Below are experts of layer 7 (counted from 0) of a mixture-of-experts language model. Rows are named router (the router's row for the expert), down (a neuron's output weights, with its number) and show model dimensions 0-95. Each number is 500 + 40 x the weight over its row's rms, rounded and kept within 0 to 999. Numbers have three digits each.
After each expert's rows: a language model's description of what the expert responds to. This comes from a sample of Wikipedia text that the model never trained on.

# expert 13
router:497512488515493500475489532546555578488518507470515545518460418541509575449508491481511528509478563522481490491594516499481521469593541534481463493486552507535441515505451442541438421448564484491546493449471528537544546577561509533532465466424499524492549538434516469480544533545516567453
down0:553468506513493537418489479462468548454513495521529560485490569553527428482471479448482458531478472494541476448476491538530549548541507476510510557464473519491495514484535426480513456537562493493498510462510502521552543538551497587546540464523506529663460511538484453541485435479543481432
down1:472518522575452480501447473546436460477521477519560503524489500484533534530561475503495459441485415492522514469572474570431499458462538516567490447493545483456544486534552439436527556533388569508406493495449508552555462504509469508545551527471508490516479475429465511535516505477506501513
down2:581514523423530488455513515447516547509551532503512456419506565509509491450486576463539492559474504422503510503494559607543517572471484497481462580546524428558475469500467451502548477499529521496444552474509500510498410559482516523459478477473504484475515424486432535533520548512498474526
down3:476405560555503511491527520535542594486559459519492463496487518432426530434490440463522497525496506462529505480464559464463492493586485445498531461485533536476512490497558460480536529413500440490534465526486513541412486515544448448517445481507540458501582461448475495499476577504505558487
down4:572486495472500453566454513449519539479420522526508471502523481515486541502505505511531462421463588552492479479443417523508506535527467510471514533539600452529464538467486535535575525472428456504552489514466488463591451466521469509468492573510498573518500583460488420540527478500501490492
down5:508429516463529548480515512468492570470517398510504461511530488573468459477554533493586482415562502521493525468507509518522497490441553521501481454439523502534512446521494480558521397518471503503464460569482535464515474508487596518404474500438515508546566558476534524493435511500506509545
down6:534438510549516497504470510442501564516449497482523444489510564519495532509472463509508486550560470511474572515489447512504540528542562391560438513439490515516580529480525494491549534468513442544414537526522486459477451466476514447487529563508522586527478470538512520477527445603463475549
down7:548504494434452478548522511453523542604536573479480510497522543536479443525469483495445523433497532464422523544494539483534455522526560537580555437494447551470493526441478531473459431525491545471508476494519555533475496446463567494446497552527527502491558553501440449504462518464427498479
down8:519502586497548474484478473527516470508500466547411424550504552563489496491505470485540519485519500550549501435437425509478485446475460526519492463502492476468533593437526460541517508492447440482538503515529506527575481495545489414470478462501481580419445551579469488467568486536506483514
down9:515472480460392511544544505529547579514523472478538571566453518501480478512478496585465494443527436496398476497524511516489449386516485545452415513540500468472473492529560519515519527522503504519473458460482482488476539493447472536583445475539498526516508539450533499429464446479525483520
Final pieces of proper names, countries and years, often before 's, was or a table bar, such as Jr., Denmark, Billings-ley, 2-013.

# expert 7
router:462525429465506585441540528471537576460472438547497462495495500491474519473469479533469490443563522546457516512498488554457442513490558554446472478515530478492474475523480454449554507551468496546557582507477479547469425509546453482459501495503494467494536626490396508459502529529520488471
down3:491501480448461465450499494544442554523470527477512548508449486446455454488469517535422515396518561450484511464485489469492450456504489557477467515525502456497516570416587562485559497468485554518473486510523510459507438476494491460452510488452575519475553567518587505533527562442456502465
down4:467511482489518505447588515516490548461428553460508481490502511492528503540507483512475485527583510482535512468451488460425513533428525471470534534477474534440499536428584536474497441509522503479460525454525486450447571426494411559544510595485466567537541496536479468519565449517516476457
down5:517520513512518555507501477492499550553551555492525519447519490509581538483508500428463479519457514494523524494546495421524603523519493525496448496539493442490526502482479498539561530554501422436422460528541487505499571485574399389484489529528442433460502506487484460501517545543497462545
down6:493417475482454505488536418469472433448529554552501543426544574494542462497495514507471494418575538471504522535480425514554549574532468534473504498476462500500551499451492514479552421525487421551577491474462515482540517526487497573426537501504504532529508470514560518545512501452492546490
down7:513509527497472507422460455475471506512512525490546545467542480443584473546527486505541460576477529490549389501506505521479538540522530473467464497374486468522510526442487527544473528550545498510486530479472483479561488431539578511504489575469584500436464513477438519535471496570540498538
down8:498511553538581511522544450491439465468549552515526437518513464535464522508524433487457505542480503451545503447556489463497490509544519410602496482580436514485508455418527515450500493566481491399474498491481465522491509545450487475488509486448514459531526469486492456489560519457557493595
down9:493484526458490470470527494467435555467455458497470494480559528440537473456526522466458523453492521475431546526526506433456594520471483485507614516488516482508508466501501578491476501586465460483559510518447523453492496554485534469462517510537479522620510598522494503572526462488539446480
down10:428535440526483451514471517453539442489421464485498446467505532448520521392613553468493474511537524495560547553442471534548534499503506498507553498522528505510534561503559430537507471494495501541420491497542526492517452532492498452449490516468465555489533489511494547508505419415561509526
down11:532552470567518501497440550507505546489463504562544501540506455479454519538520443476569467498418454575535470548575524489520494444571456496536448530455534474585419456479524463574492539443437487504539482449460509509533541419474465468497515503505499542495537482510457480500555492570502482524
down12:410476556595511441540513443501494477421540517459534527494514485509561561487504453497508474523507469486495563599463523567529504478539469501542517524523546564484474498522533500494454443485506447464467467523423479522507511525547387475481506581524444518516529464501453496469562467526489429496
Sentence-ending periods and clause-linking words such as that, which, who, whom, but and when, usually right after a complete clause.

# expert 23
router:456513489531583527553490482490507545498516527542479472484520529473511464559457564419494555475426490499546492491508519486545495509430509519539535498515470376566429480496564486500508472515548563489494483524492529487489505460487546552445558424542506545505478435404416490479469560466500503538
down3:537546462551514521492512502481510450514533515557524553411503516484461479518499421515504582471510442492575506546508510521429451534493532455546477518431467414512512534451477546551566459512518517519528543531475465476456567498495559513442493478447488544517429478544561491455589519430501536481
down4:488462442512504488437466559473507498484490505558539511475476433542574533531511512507459559520414524492535478444484463448407554479477487426511470491470449552504506547578512466556504518478457558456422440477524483494456509512526481521526401533425527546570546485495544463533509471523469505495
down5:483462454476501475518453492512448524451507467523480594561433475555591459459485530542489516457503453493563508489513530420498475478560509571508469461492549449493497527500536395491526534498506524502580408559554512460453503499592464496516524569484482517545442549520488483470501509506508459532
down6:451487440493536524547452515391512503544507510487495448473474534487466462506516547450506535488514509440521494463464563515517477511571450466550441466548509473497553512493502440513471445460504538509465488563502509423535421413439530500423527483493484476437543475442507541443409495501548532454
down7:499524436522471552518555429476466501464488519527497404428507562471528500483526491440462535555557490453492515498464511530566575553499533445455500486564486478535493470569510525580514443465545478524509476453418519432452401513501538473509538524511512584498524462552467523511526486500503542521
down8:524535463500490484505511535526502482448572525544512520424578466520479478480506452461500537499546490458456446478602532426545543480486535584479502509510537440530516498455509499534467569592477551436495440525455453436506490562463479540395504535524549551461514530457501522508527516513524479462
down9:494461474497496472497589576457537515485526510526434479466470579494544518531549474472437471495528488487518497474436531473507427462493589449418508507536468505562472437487470423466511472419478487473512455473500561429539481523483489550442535524463487470468489478459522420485463525591531511508
down10:456432446531516503541438463529481495446537542481522439529506491467539512476468539554467470496513555508499457496362551487492499502490381481527490473519527470410461435547548522498541500550475475430567475590523521489464514525455464554477534493493548458535529516497539461554508478485499487518
down11:421527423427498478504516458513384523526374458488520477531534466519495498488531575526495456461529490483517511467482492517546436436477538475490559546503481562464440508545457511580546489484554546531483513508514470432500534553522518486516548484505488519446467482482522486517577452454470454532
down12:479491468510470490498500479555516496556461461475458627520474456533527572413522432547419523494482522508533528482555438412479489490501522424487467445527475482501535484484490465452512518538463507568581501447545472485504518454516557470385564479511526502498468538479469512465517502508546522473
Past and participle endings on split verbs, such as -ed, -ing, -ated, -ized, and whole participles like released, received, published.

# expert 2
router:604475485497505454465462557536475479529526454453505419502494419527435491433548562497495536484561615471521511490509543532561513482509520510461408518530463432464520494521442490470537520559515490558541495480482533438489545558523527490586535534485475451519484539476493508460465466505513465526
down0:530430499528522506527496527541448430502488568493481561478510530463381538496462480521518378503511477460461433535528493490591534530589491519552469437547495555499525501517525499476501542508467475506462452458451514441485472467492454500530559481488488468468515543553502467562513443424509469516
down1:483452427452498515482548469520519453460498528478491511458485523509485545419504501531509522486548495491507431506518470512457512486511462485517526560563480427407530544472477525500480554603423442454483473481499513538401451548490560484548440555524542505549501573452521499533560462510428507508
down2:485503542480546497514489489508502450516539512495598521429477500505515475527479480592476482446472481458530428506497580541503497495511499504579541506532468465476503561478526446455517422521540554501472443550554539541541500496593513576511570491445534532472533496527491541569552561571488486556
down3:409498488476472472514424424492532494503479496484521473531494435467493492538527490462477538518499478508479604533525502477506483546613500427511501490469504465568492464513499587470488437555423518511491545545411542528459514487569443464445512486458520498502516503572430523491487551551528530537
down4:545526525512460493445532554526473479489551421557528549532557509490547499484466558426494550519550470459526445489474561513560520604502537544479460486501523451447518457492452485514495496556504466496517536552426511534517589464598507493443541499483536547495456454449510515539570522510464496461
down5:488406533532491514550514495418491537487446493467485523498498492472491496486581522538499495453432538472390487552490478536471507471450506495456502518439532506475522560471531459501578465511510464514494439503440517541504501520499385509368468507530540485495508461476484559448496417517500512453
down6:562512428473444559519488452490560500534525523475479468459516435514473542506477525573601462453542438550496463510525518470505466521522500534537496465475490491492556534453529463567502459489570526562553477520417517531497528482455549467510513415483479503506466487576577439530566553492445504505
down7:489509472473480527510453457491485449469479526559491480550520573446461447535541570517492488498482529517522453513595491478504499549481515440592507469531556467586491516509546465500521549514460515488519462487498499492525501454523511481306476519529479471524506458528450510431544522471530505467
down8:536548495531485519503526503556462515484562517423552493525457482469509478484517507462474457606497539492483578500464462513522398504527424447489467552513526477531446523482546491517549491502446565527436439532502425418516426455504454519561458541493552466480478482505514530444472500547487552458
down9:517516504477542478490451489477476531521504443588528453513545515507456564515460511553530590513531498500423543534540501560516460382501558487461520466527533458527531505477499438522517443520506515476578580541417486475504502523487532482552545468481485525565561472516536485517465519573497495414
Common nouns for sports and music after the or a possessive, such as record, team, League, season, album, song, game.

# expert 26
router:448544444490413528520518552440544478481433559541533595542475536532531534446462463541472548514497487478543519466495545513512527479452512563435520465564516539469470514490508485492460480463507521466542535534446496504456435533533504560501487513563509482445559574526471508512473436575411514470
down3:478560456502498524548503496524526546440479517496481546466469549535488437490459481394446491447542498498427535515423442510497441510456525513510558501494499560495587549539519448512524497486494466478509503518519477510457410514523492489440512547485563486551561464550424507430456517522410534460
down4:547451479453522580498532477510458489502446479501499523526556519458408473499508449523440425450478550488496493495490541524534514474481548503450496517516488551460532472498532516525497506525522496546504440594511489499483484477433504518498503498536543525398464525374539547560507534515619445473
down5:560495472515500523530552534488372496421482490484493537447509522428438478535484439496490496501496435477496480502491484419517475544525541558517493495541497485469516466446473521528556471420515474489572519497529461521510537493462503491469446526482362436512448565543504457494490551456452488464
down6:504524452525420544482546502501485466551447495494497470466452446471529515464518469551413509496521419512461502461458567478556546476508463500457506463485449420449473509465522524517510557500465463495475396555484470427512534454527510481570587484480474528445490610484461511514525509529491456472
down7:524540475431479518464437432501555526522470556511462519562460500495489500456514454529573498476454473537501506570533575503483504485589561455494557539520546449494430550516565499537604519469494491540425438509475438480522509513515481534477503493471434511455512462496572548504444517475509532551
down8:477464522454525463476467536494466547504467471468489469469540491512498557557415527486505504446544507499501502553579496506497466503461530484412467548530536531505504535472456427517449500457412428480523422512490525459493483542530473556374486495468460491582437573520530486519439467456512480496
down9:540469448480517533527444547505486509499553461539526489507538543483493504492577504522513558470485485472426583406566491468453508536476473514454517536530523461456444509460498488530488483472636541492530548544514528508494525514540481510454491550513635521412479497482439484492514491478510536553
down10:456485499457509543564595468454483468584460514464540512561498481510578523473507467426438528499507432461456501496500455523490546407438509486507435472526492467520569442500489459482460414526508512515488446488475490498445463466490541533515449549505501457429439493523560529501469485473419488486
down11:472443542483494437504501516515468393476485495458437423482509548460493570540488430497430469559499488528486478584521570475562473464575495457431505496452570508483539491497448485551495545421514518439489498507504498500509516460509516445549479508504484523519555492460529479527503477479594477579
down12:474489505515510477511513396448456551481502583504527511513542421512515474520491577566506417537508485519467548497465438487479542489503448552542479482413492529502526451481544527534543549464559647477489490467481507475502511505514536501484519458470526544493481540583427490471486439505503521469
Sentence-ending periods and abbreviation dots after initials and short forms, such as J., U., Col., LL.B., p., and ").".

# expert 0
router:471525532494509541512452547533464520505518466528515523473485482491568476519414487540483477464490559537422467508500498555514519510526471448484476424444469509527504541550480486448549547478426462583503503509549545443492462487601509426473433513474506523595498489520524477563519493596554557518
down0:473560478467482624513510508540562518497533452573525540480543524477577451494578493447439531559499529473552555468479541536477495579502515511506502536483493548494496505474467513542483405478583501496556521528457529475523530522485454537582482464524475477523572541520504477481475454455531458443
down1:451520439467477542494440469520476546590492464490466503540503419541512525536503544496515502491500497484473545503456484514518535522518492548515576512505448503483463430481444434518438508509499418522497472495442391483517542594470535502424496528516491549551489510541421541462545499482489397530
down2:445499447526560479493517529437472452553487470565491602455578491499471523476520464570451496461476466498532564500425501504539462496574466483545512519452481484613518478435520558487474431498487466510477454486520505474559502512510567505492518523496550487508507548541495432499498609495516520455
down3:478545519519528496557590457461507526472498533494517470525550493483509468518453466483487467508633577451491527515557516417497479432492466533494544462505507511506487509449564430463441463544518481486415522439435538473505471532517529523466452437496582516501524510416514493512464513443485545487
down4:523463515486528416418534511576506488461511487490499573447480481526475510517489543574545421462515521462513477510442450458445516442553476467460529591497441535542502505493473485500521534533551530517514512434500517529481474443526592465556454537513559559537564490483507498512474505587539535456
down5:490536529462497607557498523432465471519514496476492521527557493554503495500497498431514512414465568513571483524504501493476489524524541460488522431510447514479473512522527498551551477482457504529553461501481493513568552505551514473402502497456407436550508565486573494513464571456451519420
down6:464535509493571522546534499558528456508563463459514565531489488459499476447463523527484510573491492455480552519549534479522518539491461528488591496427428524515533466566582621502466523502525483517501566511497518473534452556557497467471550504449450449449497477520442522449509507493531420512
down7:500503545514471398503500497457469494491482482459496548506502542455521500528461506524488472495504451541545511522460524495506531531502581563454494507525459503491565465502460511503523568518503525591539403459569516477468546500423486538503447564494416513492463529498529544529437468478499582375
down8:499489479461456529523545495455502531411447528439570520519540503446490542506508491532478492541442480487518496502533545420529475542507509447501487490484496529484532504444518562447538479505488485482557427494458404480481486433480453543417467549475532495499530588491465497517639500531446460477
down9:505467464497555536496492524535504522524565502489507467494596477519533443503518539474565538472475471502474478546482512440499493524496517484501500463539553501452551548564531479538571518467504494482564543647503591607428504493483510486435534482532507507503557543497490475466539434556454487503
Short capitalized word-start pieces beginning names, titles or sentences, often after table bars or dashes, such as For(um), Is(abelle), Me, Qu(incy).

# expert 24
router:458478446504453586481471525496495508494521493476466585503540523450530515475486544494472564525477497445554412517575470490581544455565539510486463513568492454487495510472463513492522480458560520480525484481497552510528456429605507513467481574544471474492447438554418530534460475540464515516
down0:548494484518537478487525521612474513551453531467557488498502505400477546522437528550479489450522507452455485477512499476528435555521504478497501485407559432494456476512549530488542504502553618533422536487553555452548466493515477452497503504509552486466524560546521510512519508573555506508
down1:481489514568438559521482480442523485515532464523551498582564505492564465459491513499538479532475480504520501512554536479515525496502525499495438531450477389524495515523397487557506489478510495511494454527568478551500475372447484482470569521477487563441504456583489508451505463422505477510
down2:546529478425558518472543502440413552532486511513481595468502492483508552475590542560570505468508574535478455526448529615491513522502511510482490558531530519488478480503465490390467509501472510479524496493488525522504460447496476479513426426430456496451512483520523539532452482501495454546
down3:529574510405504519531485553514486446441518473504490471529463486502557503437478533458450464488458471462454536558481535491544545522492500462566418532599490499501565478450526447479520503517447519417494450506466502502475526478623462525513501498503436516510541430489546503470454464464527442520
down4:536493520500500486498503422563476527497477437508500470485494520532494537542483470499512467460456524456470500527569456568476483526467501489473485496528509515523527522440513447483478527466555461615550533482392453534561557504575531521534455580458452504405523467524460547437520478520534533424
down5:448498478534539506548523525485464532497538528412502499499465481460443486604474500518525518533518503466509491528501473557500528563427528565477532487550507559508525583470545514485543508483405517503616460488480504516501501510539582516541583465493568581502512495568495487448548467493513550487
down6:469474517404493445493539453427551471484453478519504541512516477574465460441538511513467545447522497553486532473522437376493478448559544504554474554493471545499557553463469491503511524514485472578514490507442440475523495510554473455458524484524493557554479557480551523462545496441502489561
down7:506455511482462511541482444495534498497496481521527456492480537458426459480542528578416520534486500520456485446519527424560486547537475462544458530447525650458557541534475533525515489508577507457563537553460498533505512452583447505473464494524538497522505550470462516506478563466473506462
down8:488501529491539511500555498512502543474519451509511520477488520449537446429479423537543446510543544530517432533409555430525518486507460535465475533497448513416547490541453556529502531470539543512525472537533486466472489431527486561479574462535497442551500444497552528568547587484485430518
down9:454499498531479497513479474510565491508381579531457527471507469517483536506533489514485414565488502509522465512543491503481578453439566447442502540429476477559483532474533493504509492459518535479385455537522521487524520486427482445513537506499502514549404516536551502469482522514585487560
Prepositions with the, such as in the, on the, at the, of the, after verbs like located, played, based.

# expert 27
router:429510466565474558510429426484645514475500442517558531532430476469490504473432470551463495467486481514473499479552525486472450541500540539458437486556482471534473548466521494485560503444517500540503502516477416520521451517503422559486489526565452531490553526496473455535493491479488521446
down3:507490505558457518483456465521442479485451501566498592488512459494558436542502439483485463401554414514538482511498502540526551526479533515532505485539493467532552509503546453542463509613496441527479476486552505514481509539555542502512490568497481490384488530502495406460538484483455520477
down4:530494501494547428455511541480484496485528484529437510480498443502504469546473489440465515492511531444485468492493481504513486520545505551540523429542502493419524521442524439489451509589567528460615493556501567490524502574482497501508479476561452532498553456473402546477438474507543584457
down5:497499472478511519493565505496446511516619510505568511517519506538524531490522464507500538500469436511418481560502510469554495505415559521522518507505488478443463485490518573518501446510487419516409462470474523519566464471455492493581491533444485480534552544555575470527434472568443554508
down6:466477541485412469531517539465471499497491452474514429470474415513542522433541549513585533455568440448458481496444531487564528571504582504522470499529530461536548455464545446518445466421483523473553536450475496499514500510543507499459493580508499563452441467542526456492486516520484530509
down7:496492428540547446488458473477483412509513518580569442576468482492508510504461548526512533534507435520535469508484419547386545460523495557489496501567435493592493479470491459461498500511466520468499542481496439507535475494461516516474492519485502532564526490528506525579479501525500595427
down8:510493423467475440487596516457493484555483539482517482528499569425534527437495505496461450501509453422507486487498487484524510504419460514410528492527505574547492488475506516452571490420462514487436465497572487529461435549515457505541504559479575558529437524481520493550512542475514454537
down9:537490552548509495525531579513502462513572503472504470467525495520462503531522523522545539438473464487536464550529440490440527441584514519500513533489458513518492443569467514497418449503493495484588466544540493538546510491543492467486510498365486554549456437426480564512570523483517458507
down10:521522524522486509523515541578539452582504489433533503473553533510499463569461608430491511559494490485495551531480493461507460472573456552500493546425426470464537410447542540453457517527449450429515515493480474435531433510481498478466470505483518515541552527461498523549506518456500451494
down11:483543497563532419442498533503504538507457525520494441432532507506439509564505508469460457580469550496566534418451415499536450511434459435446539491501532493452489545454517501468470540479437527528532542513496507498494513492430459457488411443503561495502444473426487540545515482511508505471
down12:556571514486528532484506539491452509531513533427487510493494456502494494599544528565478495472488529473516500501531435516567540450507516533487482552424483408412466545446508588521502556495450517527439574545487429550509493491472538475490482516510484443398457502487525543523488455488526485548
The conjunctions and, or, & and list commas joining names or nouns, as in Labor and Education, Holland & Knight.

# expert 17
router:508516449538508488453542451613504537480447450482529512429491465526521470447420546545481484528501564458466467527514489520505551510528480540464519545547474535488473492505470476498530415482590490538507495500482556417509449449517448426488411499476479502443491512547445489444486524429496493438
down3:493446567472527398537483460471508521529510496483486475472503572606442507493530504480486510371475526572506468546490557529479546448457493441494549525447508475544387502508438511474478437489504478536532495450501483497564534476563500508492488497442533539545476508447524511484504442506463524488
down4:528446464520535570509471500574479488484493519527449501516551533511499443490506515424583514518529568413517484502440529469497417449527490435449475488526499535468479511479526508520531491503540396464498418555516480456491491476510523436480532493467420504472463573496484515515429470404506551476
down5:491517547469514485475456507513442439461518480471473513521430465461530484507535463496490498547489464577466498478472556501491485510498505528565498429544481488542483535451456526531516397482588508567514493572555502514533467511489492458466512494436461504478504560529530593559574487431570550417
down6:576490444487478526491487480520506624507562522502523536476447509524404549504428492533515547452521541528456464538470506522532487454511572514469481471550516424488497491567576518467538503409500508571466531517492501514475530503532536505467526517424495506499504530419510529460514448481451534414
down7:518506518505517427498482523486479452486534594486439565510501517453559493554531533455465564545501534523476502417525505515541500496522474464494491498548463442556498496500442516461545504460555533586469514492500500478486524424635486514540437502437513543551529576488458573525514484546472530500
down8:556513460480578490557463488478521583488487449534514521443474471534457521471441462495529519490472521575444516494509471515567431502495455526626544524503533518523510555497564523483515522505580497436471530507455437469526500556445526459427456505436515511498500474416525496475442521521492502444
down9:499435538538506486486477541527467514588433517455509517517460535434473519502558545445521529498493492437519571503442543493538480456533577450458557463473580487482527505501467443487495476429415519469501543514486476446541541514495512514502631567463534522481505506554444489509517510441463483526
down10:467484457471536522591465499510438523534513497490556526495561506454563521460552493557436480511494454453515492521488505555530497527525547497530468443437514418513478479567524499495485527520476564517505462465467554475546484574516509644512538531506541481443590502497531566466486467504532513441
down11:561473499502486554471484522506564467464546495502509551467535484490511501464546539539414515470469469486502546519445401489528443450500549524583523500513505442537525551450485492442504479586512482575454517492502451526502564574523522522550469520534489494508424551489445463417516556487509475417
down12:480503533475475511496538535549467517546598484432515483491535508498549501504536496510502525508515415555525522591426490494551499520468496469459448574484419527467539510579504488556445514480540472494503441538482520560586489534391508518555463515464509511587492460432470542483523492480478520496
Line breaks and final tokens ending rows of tables, cast lists and species lists, plus field labels like DF, MF, Genus, Synonyms.

# expert 5
router:494486494527505515512471456483447465525552576466410475382482455508490445550510469478559516484490506558506532465467452504454507477486414505595557496489514574469475540500472514512523487539510504492545462502442464463457524489491515547540471401515527442580510490442483530422555508501529513544
down3:487586553548449489510474569490547547435540538414511489492515545496527484512502458527488545486534496409602514493499512500463419494560547485468517436507510461506484474472386492480392501455511486483534416475489469515533477573500490504482475499489481528513555473472526517495516594500514505493
down4:528511562456526506493508541541471510401478485402477569494508525479496520531482491491523504519562527399515478480501387552495515472489536605541486451486468547580498491510522495481523535490462510585511507511429413473517467521441497474506537495514507533557456497550481470564533564534495516510
down5:567445565515439515512460456529472458496451448499510497525523516546564467509521530539532460547518511442467472444464443558561528578561531514385511494472503477489597521451548455496471489470493517465524438451497470468482513500529546509516544545453488488432554516574481472446471471443494510482
down6:482465484516434524529566495468528547464526445469390548472488502516493522434437517479517556509533529538435521557510468491560490531491454477482494580506382529551479449512509561533529464474487490473458502550470432509492514485505500424478504503533535459427530573515517488451568489554544532517
down7:502477479469480514529490533478530440473491492543515495508526503469464500419465487498495462516526448484436553541523528512522601509448497526482526492402492542484515443519561513482537540460513460420525462482507581498507453572519503476425423480422550554477477492484561511489429595507455436469
down8:470586532527506544485485517517505531532468465467461448550533490489496431464540492459488515501476517455496452473535474400521532453447472523430453514528507482401512474515490471436478489533470502559483380505505533482510444492517502557399488410442523498490506446548524549539495550496468450503
down9:492383494506466539495473590488473507447558474442465480545453497523513448552495494540470534531499517542491496506450565556511482529480573485547372491520486526515451484561489449437514481493438523477502520505522505465486501419517479451432552515487545497530479459471441558507512537493470579535
down10:452432449548481499499466521544450533441582491448483520529525528517434460509442526562451415533481490505485526477490464520511505501465549449484461478480496463498577539608557526562489455484585524465489507548483468527578477508465499538555538501536547460427536494522494440526453477483461487533
down11:461480543484481472538487509482529541517541524491470516540557570498517514448492522436500497484446489466553526481537569424526491492488497548553540457538536494529515482504476476532463543552552449509532515436510520564489468501552588513442515486506518467536494438400426435592581509456475486427
down12:422425511501444453575465506509496530557488480483513461467473430489500462468425622483542462484482492522522505520505444507499494540546554547475486482517383543468519548466497529412492496541503573431521473487474529504503507529480446458511474488529499608467461514491499506483536484476528565475
Word-piece continuations right after a first consonant or cluster like F, b, dr, sh, such as F-ine, B-ranch, F-ood, dr-ivers.

# expert 3
router:487478591520535436510521466475560587507563471469526522507423534506493501505488447506511427514458474455455450507537481522435471491461471415548508481563480471503514465460478514545482494478473455535493500540523452448476566487406456512589536555510523570416482524460527475526526554539511486496
down0:504485528445515488421531488532582506508575467506452422531533542497506535495469500498493530443556524510501522432543415519503409458525473506446502525506497523478536583496565546433447515506473481481523440476496548476478497529492538442525470507518458531476532555495481556471489570541598419490
down1:456515504460428478578521487550531477490486571499539486512498564525502493508481538541505473435499528507498484485532542516586497524510488541568553494496508503445430399516485473509503486564424470426432461490438492495573486444546538511498515449515499501546521537562540491502550490623521545490
down2:543467525557436455534471540520570430446551503476565455501440524512501500495557487461518458443513569455478423519523428492490489406537467522545553458508488436500508469463524512499491523481471519523593487512425482517494539458431543547490550536485466581464557512449506513464537475532509512474
down3:519447425526476512548444465437564521497505453466456475470456528541380513529470525487505506390474490423457482523524608507487509512456522485544583515486483509470477444453502497457479476444512484491538514534476483469515475511492522525532495569425513507562499469544559495468542571514554510483
down4:508501529442507562537513555519463504489531444505543519497530492548486478525497540519490476471523535545524456590365439482481584499430461487454502511455561427489453476489512409567486479520524477589481450501498411484538449487462517478510500492537460516496517493509451462505544550540545529525
down5:451454427514495471505437484459552488475545496469535411461537501476513509438543484520478532495468529460466577508462553451499481501528512516490484537559506393442449480463517431474473503465549539523468467473497543459543496562498487572480519520588535542519518545397546535551499436530526511507
down6:489560508423458511521502465527504490522476485479569453545559411510574521591561538560486486530509514529478484527514459497499477572508458543445508507481483529534514475502510619465518573536479522545560491467515520488552502515462468518493486512531514449561486442425459537484517510470503459386
down7:487542557501511563479472509571501516499548551552536584522455507490513499543513533516524527495571462484535545478508588531539510593463523532574399459447498521490523538496455488443461404505476517478535484454458536470489583518519554484409508498483507481479498471423513515480463523511476551464
down8:527526464496577489423492468521582564493517512504511556598524511475470521567497512513571498476421512501501511522519515557485527568534431523506487548535543538542452467539509565506533522512469477474510481484558471483572573527555480511558459493520520499476412537467463476520542463463547561424
down9:432510425556540553530524566508499528517493513439470570533526492477483484436457537536480451509510477491458445589511515484545522460471564569512433549454505471501510456498453470511495469447475442573453450538410495540500485499525461520480422440599539497542510480517508520502459495502532544522
Single vowel or short vowel-ending pieces inside foreign place and personal names, such as Mor-i-oka, Ana-heim, Burk-ina, Rik-u.

# expert 19
router:562512479573618487529477481459488551479479562531495559528492483455522564526507457472477504463516504543510453490504467391520562495503456499475544520401580525514452519513512467500456515500464474474463503498473463558505519486483520435542516470472534532563401414482483466506560489464516528535
down5:495441489497446486531510474424504473490474482461591448516442549481516448522516508488427413523476489528423507499455566476496483450569507544415519523533496523562458476606518552525518599566454512526491524503472510491550473505517510462511511478479585574481500502528496453507550543511492492479
down6:563488454508469440533504486513542566537483491505486436556541540528499520507440473569449556454522453514492463494567438491526545487555474530494560441518531563448489529473489435440487479464533453495590447600502506507586504496491540473461490521476517525535514538519421558539515503566517527515
down7:559552569443520468484533476517460508502537485481439433510480573399458472509502505477482473534586459430580431465463527519492520412478491484486512493565500452481518425481596512534442489544436457503425525464467447505489527513529491475478450496486466542514494515472512521540462518535489510548
down8:497590480592502487486416526536451488465450451424529510533565531543449521572480429442466493494500534539503546503492532549542492479522459555480481590539537449562506517497469538528451423500505441478513493499528543480469553478506455447551512517457531475464522508498538454521573509469466447472
down9:472512515494524507438594479499517450494497495509538474525497479461465433516494458435517473462533476495488528539500504521427610521509479482408555471572530525619470523436414525498514532480482445506482463478487482488519491461539560510557536429484422547517462495430476496561484495499488536521
down10:487498537471514523532502509506435444548514476470494440473479447419536460501477455512498542550514539480445510533514558446503547563520494481523545446438550489493531478479513487533489500451450557558527481474532463486530564479524558501591603579463506469586553506495455496424463533504521482430
down11:538473493515426505495504462498474491538500505480471476514498513468506486492498436430503481538511546513484549474496444483467562542464473419505484428585466518468477504457558402529501475486542462515517492446461494500448457482454492541553489452490492551459521361527526623515556502446483528520
down12:415445475515509493512470497502543470478491537404495440581507441537552448483609466488484488498545555480473505472521465507547477463469526509533552375531558481461540487515491446505560490473425537493500453404451538495519558530520494558539524495490486489521518501502524522492529473464555547491
down13:519498503545477524427556503500468512446506451519477583439572541419505553550511553507457457466513527484444570460477473486448498480467514565451459491562467508493499484487495522515444570487495460559510450476493523564540501420477500466428489486489433433525532519503431554466535555498569498517
down14:516521561428535514548494447501503490533497502496508491561530541495469452530519525511463481487491450589509459425505538565608474460522495523574496554589515422465517492544474492497418494550555484396517492503477511475503569559483494513476496512449459482536476536479518552459482566493558465525
Closing pieces of English and Slavic place names and surnames, such as -shire, -ington, -burg, -ford, -sky and Midd-les-ex.